Experts of a small language model.
Experts: 96 SwiGLU neurons an expert, 6 picks a token, a shared expert of 128 neurons.
Training: 1712M tokens, 6531 steps.
Below are experts of layer 4 (counted from 0) of a mixture-of-experts language model. Rows are named down (a neuron's output weights, with its number) and show model dimensions 256-383. Each number is 128 + 24 x the weight over its row's rms, rounded and kept within 0 to 255. Numbers have three digits each.
Before each expert's rows: a language model's description of what the expert responds to. This comes from a sample of Wikipedia text that the model never trained on.

# expert 18
Description: Mostly of after nouns in names and phrases, such as Party of, Nation of, autumn of, plus for, from, near.
down0:107111129091128131110117093117155108136092102128171129143112130077100145161148167108104111096151159090094170122137112104153118113116138125110084130108132141113155116093144108109134090128115155099136126075179135161107111091137116119151128108125108089144142102115126133087097186079099113151154135119098160124127095103135173150117158078152096144135138180119125159163151139107106138135083
down1:120129146119109173130092120145165130150110137141108173123110117116122142122137136104136123109143187128085069127126116128121132144108139169124139159099121104170131148082150109123113125110116120176143091118126162143131078164154144127145146126111107116107126129147152150144173112145116140122102130145121157111118151173147103146131122155114125137127093149109102110112087142091122120080108
down2:128136132152096137181127128111130150143120157177061146133152125149129120109119139134153118100142128154107109161149146109116116074083128095120105122164116110117148178106095130128089106090145112137129137122121124092150089108104116122132130145107128128128110125119105160168103098153100108161114096096105095143128144167135170140156151149137106088117124121092102155131097111150081113132108

# expert 51
Description: Middle and final syllables of Slavic, Hungarian and other foreign names and terms, such as ol in Mikolaj, Miskolc, Karolus.
down0:084105110120144113121132088159105109146137112116146154132119131105138122130152124105136106143106094119134130138123118139147148122094146138125098163112116116163123120142143075135151127137119129096125072144157148158115098115068093159136132152107131127126138129188139126124128101173143102134111106105111139137086130121138149084139172112100130149130095138146171170163138156157165114128153
down1:143130138106106161129124106098117072136100115179091124144130139134156095154126119110125087088126198132133173111152117111153128121153103101153100129111105152103144145144111132135166150146149122124125140118113141120097096117135123098170116127107147093133131136088143115116118147134143114121154110132157088149118145124121131082150156153130135063099181140104141085149118150130111138127116
down2:153156114170116125132179133142198132150131119125144136118160083100111112140144130126123116117150103116155071109145131105138123142114143116111141093112141116166153112085122104148150095176112139149135132109141121152120141099132116159110144119119139107156161112082145152117143167126154142119127124104110120177186141117154122114089134116140143153141123144117121120128123108065176122102088

# expert 5
Description: En dashes and hyphens joining numbers or names, such as scores, year ranges and pairs: Mexican–American, 3–2, 1-2 days.
down0:108130165164115155151093156138140138102097079117108144146141119085152169127156177134098149160119169118139105121134148106142151139158125138174066162076146084138094051184109126137130072113117110100179098133093137133163120096076107150140165120127141129122146108127093157150081103172105128113119143091104113124181121126132099130139138139117150105129151134125119103142148157146142106118070
down1:139103133154134113107137097136124107139126107117159166121085175143111113110141133133088151108102110143111132095076160140170163147121167159122137115116120128126070148127156117095096133163100164156108093119127196124085107123080121113155097103135136127129128133130151149093126129146134141136131098110152120110123159139103129158160117132127129126129146101138165110157111110158106130104103
down2:137112177141152154126154105124129141159126095099150164131094112055111133087122100118153136165129145136161094174121152097123103147133122114094129132139137120134140148106136137145083090142172144155189133138163143173155138136118128106124130143163095153104158118116160154129113123112131127074114154089149103170090140173135122174131168124114135140109123139134171118120133141114132113095087

# expert 45
Description: Particles and nouns like out, off, up, him, her, point, top, half, usually followed by of, to, or punctuation.
down0:155161142126133187147152123111114140106142128117136142122106145142127177116138145141129160119089107075141084093124128178118144126129140131109125114177106133147142107169105139151096115138108095109117123108123121085106090147101118098113167167136159116088109110112123126177136115127169082100124097141128140108125132101134132145130089134172101135121112121106098115125109160141167117113106
down1:134141158136108084101162095120115109116138107110156128110103129135106129122129134130106165122160158136111159178143178108132124118160128135129120128140127146122111130155143090148137168103118136154151145134135099169149154147120113151169120083154123164186122126141157087143198119106113116135120109153140137160090147118139137105166145131162159146124176089110113150163137149090146138127119
down2:165107139143160142105115140137104097111104133139159103121125132163130129132090054110127137142129150109165120114099121130146125097125128149111118126095145159135099142108117099161131107146073155095117134153089124146114147134095143125139132098133119118156095155132133157133106130150113149153102118112169137089137104146138168131133152172102139118142134129178160147165111147104077136150151

# expert 3
Description: Colons, and some dashes and pipes, closing a field label in infobox lists and tables, as in Conservation status:, OCLC:, Win–loss record:.
down11:119108101122115167145148161094169090131144081124124160105149140148136150065124105147143137143092127133064116094170086147116137118116153135165153096097123176110100124087121119136164139138166138138112148148138084116124112112121163160161162167098125095112173100154114112146133159172129125115102071088115119120133135089145132099090110093118106114147141117117147113157167141102096151100152
down12:129110119090122129155153110127151095163136059128104136115073127127157147141130121102131134106101127095122164145129079131098162073128177115129098104129181110159124143145135166139159124143116099151104116139127135085128109108121131147131108139141130105135102181152128148112159110134090134122174116121142092161139158119101112149124113100105152144120116130099113178162129104158125100073068
down13:123155142135171125108120135141152147167093158103098104141148109137138135131083095135111122135177142153146103094111140138112142143136094151132106099172143134146082125169145125131133154130089125134184140134078130162103091101138089113099138083099133097085110126149097088124107134161180107139119086113131165071147133154131101125146088145107096114129097114091136173084110131127162124134135

# expert 20
Description: Articles, possessive pronouns and possessive 's or apostrophes after prepositions or verbs, such as the, a, his, their, Kids', Critics'.
down0:110185081145151114140123153121077111113129139124116151151115136127117179147129117087134091178127142132101104091127140147100154132152150112153057176140111137141104127109102129132097134144150127101105127163080129103116127144160080132100081112138107123127120130147124136131174191134100142115134144127108106106127125127161088152133184137137135166166136153071127122151088131126166128124124
down1:140122094089120135129180118087158086139134169118140130142128167108128114125146146123143150121150102133179106105115104089085109128110155126126147146164116170130149061125112110162168123075113123137109134176106155126118107139112157067192109054134120148104062131113117133136149147089097164125101164142111143149131167125121166116095125166148129136134125103128109126122131145142110133142103
down2:106163098105128110124146120116150126101131116118140112135099110080142126142141130094083107099176139125114135139136095134145144085134158102128112131152165060104147116168113152118126143160124123160132149130153128077151108109130094102121131152089122116108124133185145147170123181146134133163193131116124116096129106153132142125116107116120119126140104117121122137101117141125134095145148

# expert 14
Description: Prepositions and linking words after a noun or verb phrase, mostly "of" in "storage of" and "row of", plus including, for, involving.
down0:141104132152149135148118118135139120080195147119121108176146147198149104151134147104087122136115161082131117117128147146107136089101106136115131163085116121159166156118116105097145171162130077112140095111138117150156119143175146155109092170091128127153116128157148089091117101161199122143122162107100114131138131140100150084122093113151104144119111147140143101165126145121141124167136
down1:146103153112110157085131090155119130115153126123093134134119129126167093125157137101129156083100138138127145147123158184122099087113146161104173100174139108126140104125100137133135130125129160173197163156130159143126136127135175132146168143130125136134122103114113142181066152113118121136123121184157123141080134149121124165115133079167107108155124114101149092087116102122123129131148
down2:114140131143112142171112173143071143144162121150158140141124122125137120113182104138130108119141150133071144081102161171099138134128132144128134149099137124127096131124144128135151132178098142123146094151103154138109104157124092153156134099151144162149065139169112139081129141149132107113166129108198113135126127188147121105116111109131143113141110129074108111146128107118175137135088

# expert 35
Description: Prepositions linking a noun or verb to its object, such as described by, elected from, member of, returning to, with, between.
down0:115153090120144113126103116135105125105159173097157137134134124106109110109162133108141118126116146133115152101129135163145159149126162081122107112108118093116083094109083118090097091179139121137199154161145142092143127152124120129125134138110165111105107086109066155141126151166102117127130170129105190136088147124136135110125098142106123118120128117151105104177124112132190122142150
down1:133175146110132132121173117119148061099111151080120142101138123121116156142129113135163131128125127094130155109136151156154161165087134103126174159180130151143133136103078075132089111111115123146121121146154107119156084120084146127101122107145093116120120158163147136160114134092132130128148093118100153111134096118147152117158107200139122179154144069156117137116139106078157130079166
down2:108090109117128120142120156122150128139125127124151121159087129104108178128146112117138149115131097128139140154100099121091134104137122165115168125125096127158179117113135104125142117119112131170098120145113152127155142203126101106149104069137115137098130108134153115132143136115105128117143125118147158175115129127124125115109120140106133137115130120149109106103171186128093148104114

# expert 1
Description: Articles and possessive determiners opening a noun phrase, often after of, in or a full stop, such as the, a, his, its.
down0:134140118150122161164129148127090136165128096137158110116109124122155117097141078078143172147126093105122113131091113156102149148103124083126148150146129103139119128100174133168135154103134152090109136122128146130099165136121156139096099105161128131096134131162143142146084173128113133086099100108163121131099071116131124158144124137124103103135163125158135129134147111151171107147091
down1:154140129117107102130140133150116110111157103128092085109148125135070153116156132148084152160116092187172123105162136097094142147091122149157143146118086143138148149145125119139091136145174129130110118093167161131169148152123095112148134165104122114081144168161120116127096081148070104094078102123141169149180076124112138090123106116146106092100127122120135095126129121125116125149124
down2:119111124084163098114169129101101105122159138123109116116139118106123137125136155141137117133165137142123143130118183133111163084132150155133117132098116107080143138122118121136167120116116101113184122143131128132145121146115154126151132152123126087129152132158155141117112156112133078129147141140126163172133145114122118150130113107134171136127148143144120123140139137137101130146108

# expert 31
Description: Vowel or short syllable pieces inside non-English names and words, often accented, after an initial capital, such as ü, ö, ou, Do.
down0:151130060132145149144108136138163163151111122146119120124097121118141142150129120088157140114144123140149147145099183161141136125143123162131091141165144147132144124128120131144161104092150114124115164128154095145150154115084111147121172116121130091115160096143138113058115142156106101142151077118144145220124161106142122141117085130119090179133140123131116121117162123138118109135114
down1:117148175123108153116087133125134107117084114122137110135125147129150144118141141117102160115106132141124108141105161141114109077151186149105093139139129093125133137133083177179075109145111126161108143132165129139082115109170137097114140125133109153141166119126112146122143127117134131104125138155127111135129121151081111113125053117132080157102137132099174164158134110124122121168130
down2:097140144147137100140145136167108155118118147137074203093150170140131159115145147166109123171137139112093168108128150145114136114101147121100118167113131121138175094098161122132131136117177127115141139156120119164149111175089150139148112120101112153152135096145119086154128145153114112083125110117169082155105182127130135102125143133146136137155137118139106123110094131146111126135106

# expert 15
Description: Ordinal suffixes like th, rd, nd after numbers, plus adjectives such as American, British, French, Best, first, third before a noun.
down0:156119138106078125162119122116164147163132134145166137086146125131137100103219094088102122109139157092112111139144150131133148135100094101126120125056134106146133116128110170120140149126107183150095126162169129115180156116132132103118117121088121151137091148138128126129207164139097144101115127116135137159151129128119127122122161119103117107138138133118129208186123100084162141159125
down1:099155140126144118115148149090123130127123140103093111130138100164127135196147106111118144104153156135127111168115154140151097160122078157136090154111149122147119107152102131152110145154117112116157101129127138113163095141137118108139122170118121088116078103181164132143140098044107136146119134102084085101146149153112117130130135159084128140124102156142118104130196080139124115090157
down2:126141141089113114159100104085100113151116078106120098185172128123131150126099111155124155154153099181152183127149124157120128142129105124132089102139121162100155135131143163151130109143119123147113126156110171175118132145109134146141127134103127086172152154155119136089089147112104118158112141076123122129140165188122168105157113158107137093121139151102108148130098110122078138070140

# expert 17
Description: Name starts and foreign articles or particles, such as Los (Angeles), San, Le, de, du, Robert, There, often beginning multi-token names.
down0:154160116103166097113160107147134079117129113100105094137128124133108145131094165118140096133123145141126128161113109107127153149111103125105124130107154161097179135128109126106171090117114130112112154170121170126153100116123088076107103141127085132147108136122153147149132102138101128151116124158092134149098124157125129122120094108096187123136146132143136106107103118124146151141149
down1:160160144158123170147110096149171121122117108150128145092126152110110117112132140098154158095103136146134076143097087128128155118072076126101143134118181141148158140129140103156127071111113160129130132130160084162148133182124140151143106143042116130154112089124149119138134117110109166151130130142124097143112086187122144148123090080115140135131146107147161122129125139118123117126099
down2:157111202100089153096131130155099107107120137103145120116148134124149156156121140129087140075114150117167164164169120131122104079136106154138093104135147152097135140100131108164103090136153141087134144083117178093136183141116148138137115149143118089105121150127129185152079127122128128152117137118120164097146097147148148143166136123118107140122114118146128111126138120161123141126115